{"d_model": 224, "experts_per_token": 8, "router_score": "sigmoid", "balance_loss": 0.0132, "lr": 0.00611, "batch_tokens": [32768, 65536, 98304], "seq_len": 256, "train_tokens": 370900000}
Below are experts of layer 8 (counted from 0) of a mixture-of-experts language model. Rows are named router (the router's row for the expert) and show model dimensions 0-223. Each number is 500 + 25 x the weight over its row's rms, rounded and kept within 0 to 999. Numbers have three digits each.
Before each expert's rows: "comes after" lists some tokens at least twice as common just before its tokens as in all text; "mostly gets" lists some tokens that are sent to it at least half of the time. This comes from a sample of Wikipedia text that the model never trained on. Tokens count by the router's weight.

# expert 68
comes after: "0", "3", "4", "5", "6", "%"
mostly gets: "°N", "″N", " January", " December", " approximately", "°S"
router:482476477463485467507515482483512505520531494429493501468514531490535494488512462462486526437442491572485552506485475507504505520546456500497461475518522502541487483479490517497468477527488503469474476504506499519545524529505523523492525491511482492494476519520509513514490489467557487493509451492493476488499500507498504559469523501501509535482538499512499504559491502497505516516518486479506557483532495471481481480510529494547465518523525468498535545456479538511505527482546499551459481478502471508499516527509501529510487526535490507480487513520508479518507549504485463503514477500532519498488459502469476522506485503489548563509471518502484499505491534467505500446484

# expert 65
comes after: " of", " the", " in", " New", "'s", " his"
mostly gets: " Sun", " Afghanistan", " Earth", " Moon", " Girl", " Mind"
router:491489478522525491538502477491508512534541520483499477497528504473510491500494504516450507494470509529525508476485458562538479491505453551487442474498445503506465478523526516495498512484449506461474523486483487495540525506481536515526500491534474511520497518520503544504531478542485487462528526471484474529481525470496502502484516468511508494507487511483535466527507544521486502508471489468470524544535487484474504455481519517518506484516482512500510544473461521486491542511509492578504459474462509523506492509475438518491472494485502483522486491508496455558478507493540515516508499502483493515467478555529521462507515504471553513522504522527482454502556494509480523504518

# expert 126
comes after: ".", " of", " for", " on", " in", " to"
mostly gets: " her", " his", " along", " down", "On", " during"
router:517478509510480505485502547467507525516512500462502531537538520500499520496497485498515499478499531530551558474470485526514502493542455527499468518524526493531516504525533493542510482485465490488502439474477489485510497536483510526527462444517506523548499543494529475523543475512511442498460499465503474493510506458526531508510519472510483520530539474489464505549462503521498494522533455489512493493524488475522490492475499487539491507584493464517495502512519497525500538474551514496473509521500539483486486500485470510521508508516522516474503525548489478542499523489485508511503504490555481504512440509493516511492474503473532508511452529505465452491512536536463514481494

# expert 133
comes after: " the", " of", " a", " an", " United", " =\n\n"
mostly gets: " British", " German", " European", " American", " French", " English"
router:522491469502529514497552494508525527505517465480475481502514481485499498496456477505504523492476513507521529500467482526531506550513493545495462506499494533509505471513480532492486499479480495449490539475493527497491500520457541514539484501463488531486523492454479518498533469567484467497461513484544473488490525516532501488507476473488454504520524501545509477509487488474537514530512509490496501543508508464494515497488485520529498487499513470472489501497509451534500507488438514484509516469494472529503484562484460471536459504522464477477503507486478482575496490515550502564444534501513480499526446516462471490488509517465511502537474542548497491477521528515498488515485

# expert 125
comes after: "1", "0", " |", ".", "2", ";"
mostly gets: " kg", " mi", " lb", " Pts", " GF", " Chevrolet"
router:498507497539501491520544520489485522575525524464482471487556549547510535497457491514481485482504472497526528510484465536489501496534490533507497505501503520527465544520506513513512491527498528461483464493503493492548572502530513517489489527523482484469468491497494503506516468462525478479473512497512491475502537488518506485469524450503472516540511492482487542489495547558537537499549504500523522495506482500497475470465501521544513523520480504498561512512516479526463494517524461532474500509519522528483520490495486511503491528461528480556499490513455529572463529499510465511485484525506509513485474507474506480472474466483500494493476536550491508524496502500519477509465

# expert 92
comes after: " ", " (", " \"", " de", " d", "/"
mostly gets: " f", " d", " s", " l", " n", " r"
router:486491460479456521527494504498496505491497504504532487494501477543514544515508459541520511446460518528528508514520494523522474500522496530518520538505522504539535574462522496520501494494474520501450488472500531504499573503552520508510508526496515501498514508504491531519515491515508500478454492490497508470532512480493523475508545515517500537464483493526495490531507490516516518478529508518540552494526507502477451526512507574546465490566496513494494522476531511552482553470498492521475488479529515495515480504470474497497488566490539480505504460510509453499474522485505457521465482493528460523487502517482453515481517475461482499512520536505467509534478493474493487479492

# expert 121
comes after: " ", "2", "1", "9", "3", "5"
mostly gets: " dis", " un", "-t", " rest", " non", " inter"
router:503454486492508498489532505453539536497538472487523512489486484510479500476502486531535508477459460493504537471471483471518486531527519534503466510530491512521491504531516507465514490494460552485457494506468553464538510498551508537579469505465457515506496541477459539547532471490492523488486505480494521507468497538476528471520515493531504486522506482510518465507496499531539483512485527464541475538511516466483476495487487497532547504537522479504500507489466503513505479507504462512498509491515526542473501520480488494504487499519531446520533507487456517517521465527493486492486508502501475499507522544504498483451452528471497483540444513477494512509507506445511508466536

# expert 149
comes after: " the", " a", " The", "-", " an", " first"
mostly gets: " city", " months", " years", " areas", " population", " members"
router:480503505519543480520555465470543504488485506486496484478479562500523504446492474478494491499508541507519549477493461519499492522509481516519471494524550520531495517487515486478513446505471510479486487478519507516546517567520520510511485524500445552513489519519506492522518480522529489459492504486477454522493501523549535502505550504501481518498525500526489514523453482506511540463465515488519510543528528477511513487487510485491483520496494501505537474510517492501467531459535472504482511477480501515488498513448478516498508536558554479490475506491516534565497550499513487510490490525519509468487483545474489494522473479471533510511433527504489524545488508461478500470505

# expert 142
comes after: "0", "1", "2", "8", "9", "7"
mostly gets: " century", " million", "°W", "%", "°E", " cm"
router:486474490481491465497521491517505527562566488491509501475476536516506539494494520493522507497488546503529553483525451520513486507512515553509453499515480528552475523506498536512486490494447529522472488515505514501522552529458492492558489494457499519474473514509503518512540469508523499473514502488502465529484541475516490478489538486530506533509525516543462517529500503522516539500488518511497492493510478491462527478505504521512524490501454496522537489490481504528483530470536475491440509503491488535469522511525497523490463498465522493543517527502493477535470514496518501549484509522542488510494497565466506509550503466479483492514475526507494434475459509484491471456489

# expert 72
comes after: " of", " in", ".", " to", " for", " with"
mostly gets: "The", " the", " their", " its", " this", " The"
router:473461460499498497510489504501531544506495504453533485511498503504496523487509481524503501508544500548569547462477458527489481511531477522508479449520484482504506540505515473528496448474487522446481462507480471509500500559521554532511463468528493514509509544481533535525511496511543450486505491472518511513470542510523513499492489504477473521512555517535495443513494462529528533493520455531500501522507474497455496519473509535502479476530475496474520525527524477523510502470516495524471483473527536529511501522456462522484499471513486483514523458511489473532510510503521511509462467508539482502515483516471502469476497483458537497485484491519459463512502499507521498467503

# expert 122
comes after: " the", " a", " of", " with", " and", " an"
mostly gets: " first", " early", " second", " different", " more", " late"
router:494507508496478490514498516520516510540486496455515446534490474524522501485500466504499453496523509539548561479496474533511472531542482569499476464523437510530491502490509496453483478466478471477479517531502494451521482520505542506526453452508461484517521504510482506518516462511514477488497519476494482472469549477491518498477495476535492515525522518527496485478479485535498506490471494518517499537522519462472503531482495484501478521555497529516516474520501472494496536483516480535482544503484502519483465496448483521484484496536497493489482472515503473511489520501567506524464471492522467504512509551498516510517505562459517536468505496533485483505498540473526476490448

# expert 77
comes after: " |", " ", "|", "3", "4", "5"
mostly gets: " Votes", "/a", " politician", " %", " Republican", " Liberal"
router:459479459498530441539537471520474515531498511515486493458542516516518535487494510521507483476482488526508521478462467542537479544499437502527484476512528538526499487465539513544529493528484500478478528534499493502464547502493561516493448486498496493504472478515505513526552496486561500474450488463502482485528511437502525476528500476508493520494535550497462499503484512537496519472480507487519515490499462475431535497479528488525518511500479499520489506442526495486493518493472520529477472497473490498482482530481459487484494552484516473485470497513468465544477501523516471500502483493498480497496517498457504471479506482493491536490468518528468479507497498472515494512486

# expert 102
comes after: "1", " ", "2", "3", "4", " ."
mostly gets: " Occupations", " graduated", " parents", " Occupation", " workers", " children"
router:470477462494502462542518526466529509507553483494522484498507545529533505443490477503493506458462519526531519509471469513546526511520490532499480495548540537530502515491515535500518474505482513489459502491522517481489519546501537521536488505483508495525487455490462508537550478505514483456501516495491485480530514461486522498480551485548480507483548514536494494493505530523483547520520495489537533511535477481467505473478473487515482532519488499496508510459476479501435529475491476537457493474488499513489514531480486526494502518521513487534515473504474464532483493526502490540455487506532486515458441542499487448460470487484492497499494519535492477498536502480528476487506

# expert 116
comes after: " |", ":", " of", "|", " de", " G"
mostly gets: " Ham", " Wil", " Ber", " Os", " Kir", " BRA"
router:437519468505512527492549502456521526507497514468475494463483522515559487504518501522476508462531513492499480522424506519536509525508452532490481486522498494536526462491543502532505509538472522440473526479486493512512526467532528532488465527501510486494534495518451519519512475489497470480486487461492546484506527489519481547484498455526488484504528506487526520515515505497515523473483499460484528467517476498519515520485463481501474527546500479490534499467533461502518534477501458500467499508510498442490483521499467536492494528511536522513506524506486506558511477524515507479477510507518492533497480522504508454488485487489518484525460575526448481467506500485529487504494

# expert 67
comes after: "-", "|", " |", "==", "\n\n", " •"
mostly gets: " Votes", " Total", " Genus", " Preceded", " Coordinates", "See"
router:468499527529519517522553548504465491533496526505478462524517556535521506488477482497544490517518538504519523473475468549505515492511479526490489479515519526500499557453547551537532458505473550472523474507570514530485512539520504544502514503510488485482475486449476473505555487489554504487462500464556452495501506517516532498526511453520494495470530537517486517507467499514544515468477504496537508501523524459507509478528491490496497508499501494478494498478512499537454528498493505535466516497450528489488474468481489500512478520510498501458486497485527504524501541523532496507471489500529489522512519506500495456480499511483491513467496552523465477515511492480492480490524

# expert 75
comes after: " ", "1", "2", "0", "–", "9"
mostly gets: " Prix", " matches", " Olympics", " goals", " wins", " appearances"
router:507487503500503471536517496500544508557548466480518524449512520561538518505487469509510493509502490482575506490492479492543487497498509503498502500513503520537502542503535531535497497503477541497491494481514480532543565528477485510545501517477480493508483521463482515511568464486499476506474513471499511509501505520518484498476535492572488494514507520534477526493486489524530538482486532502531485519507468494473475490497500542515504545525512538505513483497534488556479541496542487510454498491474506509485484519492470510492479505500508473524491522481483530555493513516545498537467503503515484551476463553490471514513487488489491558532467561518481488489472501467504491496483

# expert 109
comes after: " |", "|", " in", ";", " January", " March"
mostly gets: " (", "^{", "(", "(s", "{", "_{"
router:472502447474506472457511542468507520498502486466499476491513520526515522475474503509470515473500531539525526458476504547458511525498461514486478489531486514467507524503491545475563510497472503490492478503495488480537531512504502518545499496504469488504478480471503546525545511549517448459477526486508548475534523490533474510500523509491456507482507491496474523546506518532497517484463531504554533491507500480503511469467473466544471490555514521475514495482502465495432497453493470481491495500467492487465514499457455494520499522452489498509514472543464486496530489490491488513477496482534492497545476528501556505486471506475543489511498537476466494504495483522523494504500

# expert 146
comes after: "1", "2", " ", "3", "–", " his"
mostly gets: " died", " moved", " ended", " graduated", " until", " returned"
router:506482491485491495525495520462499512513542474450504497529519521540526528503499499493505467490482524516559526484516473490523501493548478498514484455525488514544531471477529495480476498520471489486490487506516462504499559512536507513579485505503488519508495502522481486525555453521492457498480502479510475506513494443538510518461504507589515504530525493507503506522508507497516492520540489490483499522515452506492524472493510549560463532537481450529497488494494512514465517468528520503464503494502493525499524528502519538511476513485470507463501509505509481528479485565472496510489525493531478476508474552505476475536497488488534504489465554547486448516480515501509493499477

# expert 135
comes after: " ", "1", "0", "9", "2", "8"
mostly gets: "Scientific", " commonly", "ر", " be", " been", " Also"
router:483472451470506442564519535463516535533540473470524485512490529523519520479507459491501502463487498535529533504458473522514495510519470523475473486536493529505476514472502541486527457489471517464487514489514497490498537530503536514525471504490507493509502487490485522521530462524515485476469503491550538474505513474483530505454492469509477501476533505535505510514484509523514571507511499486518539514531481475460484494471467497521492508530476531513487508473488476516454531485493466526462512471479520501472510532486478537499464517493544465531537490519476462538502525515501491509463507526510469501470456530494494470461485461478514530524477524486476483500549518494524484455515

# expert 80
comes after: " the", " a", " his", "'s", " The", " this"
mostly gets: "°N", " area", " day", ".S", " period", " region"
router:483473487507534448520534488483524511502513477494470504459528534519493509436503478505505496489471547516495513448498464523498473524496472522515444463526478498503492521504522538500498478497481522502474482496536525506552522505548507481547489490494466515517478459518489537527513458481486470465488521499523480502529506493512522523478544474517493530475536485525536499528470515538510538492473523460499549502530521504482532488466478508528480473518472491460540504471473476504504531499497490523465509502487520504476481514480484536516489517474525489503513497490498459532479553494531510503500463542510489518476461555490474502479502483470582528514442527533478487493532511483484480479500

# expert 99
comes after: " ", "0", "9", "1", "–", " ("
mostly gets: "1", "See", " commonly"
router:505468506518508504516480513501525497518539478512530485518510500512504531498548508498529506457490508508521532473429439521519480520521476518524450471527470508521464518481522523504508444472487496498500504488521501481515512477497537502538488484550495527534494455497509505540565447543532457496484473473494531451516517468498511509465483512521492497518509494500516519509464498512543562525503483526496481496555492499489484476490462527518505497545480503488480501486446495517460511503523473498450447506461504512501512549514458523501476525497498518477491547492532471487474499495484507495438479521510495534515501512506477509473461506465521518473508518478466477494532554491490488495485

# expert 57
comes after: "1", " ", " |", "9", "0", "|"
mostly gets: "^{(", " (#", " MPC", " dress"
router:485481504489477512514521514482533518512511502457522482469508449523489502480512475490518516463480539522495520477450465516461473539518487518513482479554505521484481515486484533493510462498492475471483455506517520428513544520486515498536510491508529500513507447488453524494545472497543464449517505478519510495531508473487503466488486502532484493511526511532521506522495513481542544526503507481497559485552478502491477484506454476493526463552441495482496529454487500490486509485563505513493501530488501518468487515493487540522486545498451473487497496487507526508470513482505479475452513476506528480514456503517486498472468486470510506497467538466518469466552507468499497504527

# expert 87
comes after: " a", " the", " an", "'s", " is", " be"
mostly gets: " high", " long", " large", " small", " right", " open"
router:519512498474504429519522499526538498542503513484491477544513465492474511498494470501506472507466490527506559473484489513539478520519492568513499469527457496516507523492516533474524472519484491504461497497497523504519496499496507479540426460511462511465512479519479519509535499510521423482516519482513460480456552473499531483506532445547447529501526503538500493520514490528495500485484522526496485532530475459486538514497500504527496497537511493516495513503460474498514523490515455506446545528511508525477469504487470538496491488533524480485507505534505505515462487486544500534483488481548476522482503507493510523545498500471490503496460513537465506499499535476470483500494

# expert 114
comes after: " was", " is", " to", " be", " were", " and"
mostly gets: " served", " moved", " led", " located", " built", " worked"
router:436493469457527505494533510492520543494495527502538470490543485515530523464508507454508511482488532514536525539498477526533488498522459549541492466531512559518469491459464513479530490530471537466471506494473490509540535514495488501532469497519545461489518495507468499521572492519489475460498470482495467483520497490490494521495495529515449526541490534495500529503482536506512487471531529536485474526538480487502506484536472521515513490513460507491524507426484481505520517516499457509435486502520507462501507501503486530531509523481522511507480515514517483484477499525504494480478459494526450482506504515494553476491490531508481492538516519509463480507509518479500483468522

# expert 123
comes after: "0", "1", "9", "2", "8", "7"
mostly gets: " century", " ago", "–present", " census", " centuries", "-century"
router:468463472481480450500534500542547533545578471492533515495508525546539523494501502489560498527494519500556533497527445513520449504482534544520486454492538534526509539517515547493491487471462559495479500519500476501530538517466501525536482490478506482512489523467502502502568461512503503494517542494519514514505527483491502478464502489530501521539507507542512506512480536490540521477506494492494514484491506495467468479470502542494494487499464512529523505477520503531488524485505490504440500490498521504511504507506483519483438526464515501526541540515469482552500493506523496517489489485506472502497483537481498506502499499500494506522517539523475454504475524499526502474495

# expert 84
comes after: ",", ".", " It", " it", " was", " which"
mostly gets: " was", " been", " is", " has", " be", " became"
router:465486448493509479497497502430504540514507503460517488493507514541525502488557493492515480478501498488548516494486465552481516479506491501495525474516490460495516483479528507479555468493453508450511485521459487501520496503536554516499511499466476534514491491493506515533525466503489532465474454514504516507489508539472470516498496499482486481509544490545490530513469508496490556484526454460519498490492481453478516511488469520496490494487439528539534491484460454566485535493512511493515530478492532526463527542483491534488481516518531492494479521469496471540509522504516448498517499509546452502524507512500515498462497501454501500523498522520506482536498491509535460469502

# expert 153
comes after: " |", ":", "3", "4", "5", "6"
mostly gets: " did", " And", " does", " Did", "Am", " should"
router:499471499508501502540519491492478522543535542452506547507531525562562494463491484496499489459518515538518553475497474521487514498501505490467497490510526506527495508487500529475523473513454540480484502508496486517482518472514542509505479513525486478498495517502479533517531453492544511508490467470508517469541508491543503480492481463505500504520524546479462475524480477481518535542515510450501535499504485523469489535468532497506470491519466465562493517467482483503518555464444477511470508492524527478484498575491465535523521523460523498527494472526492455522508495528455485483514498520539520501501510512496496519469474524481516528499467523507482472501525471497510488482519

# expert 145
comes after: "9", "1", "0", " his", "8", "'s"
mostly gets: " father", " son", "Personal", " mother", " wife", " birth"
router:462462454496498465528536498550504518484506477501522455548511537520511523479514520496492459489492543489548515497484460546508525535504460561507522480507520500523476499491506502510475492452464489512504546488518475468520537549510514522563488495515477510498521527489477516540553447520521524489538503480492500526518489496515535475487476508555481551483537517508490480498512532529517532503478486473503510536521460478506464492467485480507520511556497507513508528492544491542517516485462433521474464501496471500486512511513490478502481538541527465499488514522504506518490504502582521522493478505482466504495484490484492476497466495469538502478499524484506507480497525510504497500491

# expert 73
comes after: " ", " |", "1", "–", "|", "2"
mostly gets: " Votes", " Apps", " Candidate", " FW", " MF", " DF"
router:479492479523517472533500537514471524551522488504489476477516535571496512512502480488512473480477499524516502509461486480543512503535464508506466505506491519513515487506533566524490533529488528480485519519532500519481565519517518514527495485510498491513490479526474475510553480489546508489475516480514493470499505496503538511497513465552501492486509514488479522495510486548495536484493500481513536523545476498492519489490470514532508478502502506485502515449510489529471528523496527535450530488483479527506498544463494504477523551454499460490483519492434530529502510485533450495508474513506483507488460566494496461435494510495510506510454559563483487536513501494498480491497

# expert 69
comes after: " ", "9", "0", "1", "–", "2"
mostly gets: " pro", "/sq", " Clade", " grand", ".S", " www"
router:519503511506505505506510520503529490531544490493497519499516475494515516491521479464535488473493581558528542508449409502481479510536503527501472494510511525523482494500552532523496521518474536513521518508519493491527527481488518543532527497506489521497484474479490500556539451537481484523483521477490528482495523507502461521465487527486467507521518495506485497497445536551532515469526482481489506517531469468491505446527468505503492501520494473444525495447522502484492562469523484516482481518468484536509501519497455506496441519522503505510516503488533524500508522502505478501460513522517476537495518506486464480461471481484504510505479542512482471489512524479538487473507

# expert 101
comes after: "\n", " |\n", ")\n", " in", " of", ".\n\n"
mostly gets: " his", " its", " Binomial", " His", " Its", "His"
router:470495480485529499516511533480532541493537521501522489466472532523473533492500460516540465473495492509546542477491502511508515487509491512527495531553471487518522504502453502529535485470498529497496535478511480489483506534498533550525485487556523471494490492519511495507546457482520507501504536469517522499504470464496554499461502521486467519509483482511498471559471480498499554478522481492502446531530493492448498487490480497510480530544471444466517552505509469543494510463512486556491495490471494511475461544490450512503467508542519440490524476500468477556495526505498490498509502483511500495473498528485505467489508517479499491505510512479480479481498539501550490471506

# expert 147
comes after: " |\n", "\n", ")\n", ")", ".\n", "\n\n"
mostly gets: ");", " ;", "=", "|", "–:", "',"
router:516448476500531476529495486460529499510528492472512468477488522492500513497512481514521475456527482488510497512459485531543503505515480493522472479557537533561490500515485509498526494476492561456487489516490524472473514526503498506540489538535510497484537505494483533543537467496508478460496497490501454458513488493495519496490525488495494539510510509539464531531545519485473527508472506506539518505517554497473488463515473522509472527490466516479517501490521496540491507452497480511482509459535471517499466571518474513522495497497480467526504503511478529508511513544509466487450527506525471524535487542523484515514512497459531532525462498507493451480477469445527460494484

# expert 107
comes after: " (", " \"", ".", ".\n\n", ":", " U"
mostly gets: ".S", " E", "St", " O", " U", " A"
router:494458480495487483524516472470507509521514514492507494476556489507495501446530496508506503482518531507496520526513448516507448485523515538491490465517511508494460495519525531520544471484472516500454526523445526501501531509466525512529495490457471524504455485518535493511527489478495465464466482468481518499510517491489509512505519518511499514538537525528489454512513470535498511475493522479515547475554498523478504491459486510523478498510485478504518492485513465478475485495500513532476497473473511531496483510476442573532492532513484481531482496528427444513480523480477466482477488508537458501511455507490449520473494482477525533509478510497494480541482553479537518480533

# expert 151
comes after: " a", " the", " \"", " and", " to", " un"
mostly gets: " sh", " sl", " sc", " con", " bl", " sp"
router:463467499475518515495489506471517542495501515474510480539499478541513519479532460442515512496496491491521529497498478492515471496559484513492525483490464467515493522518525523478532493499479498512471502493514545500538497535509490468537478487497501540528528535466471513527534476474490497483486510494508488497484545507509537540484504496505511520514515520526488493523498469523538503509507484503505504565546528483516490478497470518509466481520491483463511510442514463494476528487528470541453452450519499469477458473471468480532502486547524439459453546541448485483507493519512448478509498525525440506487527530505505475481506498502480534513498532507465468521512475495487497474494

# expert 157
comes after: ",", ".", " that", " it", " which", " but"
mostly gets: " would", " who", " which", " they", " that", " It"
router:505492495513474453518494498477482502507567483434552500488546528482501506478509468510501463455485523529521524465481501533544491512516511533521454482504459461498485537500544530527526482523500540467456493528480518494490491513521519519503461468490507533473507477490507523518526467502505457473468461476469530526523523502535534499480507468470504506514542550529490516516523508488499560478487497491487473525515489468484528462460498524558484506503472491492519494450507500515514531503525518514465512512496497551511514522501490531536509505524516473527451517517488452542517485493489472490496479487516444512509465503510514541480484474454528521537487503498476501519511510520507511476528

# expert 113
comes after: " of", " in", ".", " to", " as", " for"
mostly gets: " the", " a", " its", " an", "The", " largest"
router:477462470493525498508507515498542534508492476463528459514470527515517551481505478476506508481494493519544551494466477526493497537554464517502454469528498488499546525519488487506484441480486528481477475526498486504513497556517524517518445481501520494519530531498508534533503506530548443465516489495528501497468560537506513487484503504484435503517533514532486487502508468520521516500490496531511505535517492484464485498484483512501498471547482473478542526506541479531534517483497496499495501469518506511506453519439447512459494485495469475515524475530492504531485500500545508511471513513542494510520497541479484452480508468474512502513463479521468476509477504499515495459473

# expert 144
comes after: " was", " is", " to", " were", " and", " be"
mostly gets: " used", " due", " moved", " located", " began", " went"
router:478488502492483472472529493478502541515522437492516484476546488552514530506500476462531477488464526525522523487510468540516535496542492550488501499516487506512500455512520516480529460506488527485467481500551483459510548518498529510533482479563499473489492514479500490509505490500504457472514484495531453466523510491483453482460531475526455495533504557539505518525518515501502532485509507525517490521516502444511500463474502501517506502500446520526499517465496465483513546506506457509495538475532494451473465509466494541483506511508457485500477509503518493506491514526493514509491446494522442511479489534514508488532484525478515492565525481455462506519495523505508518509492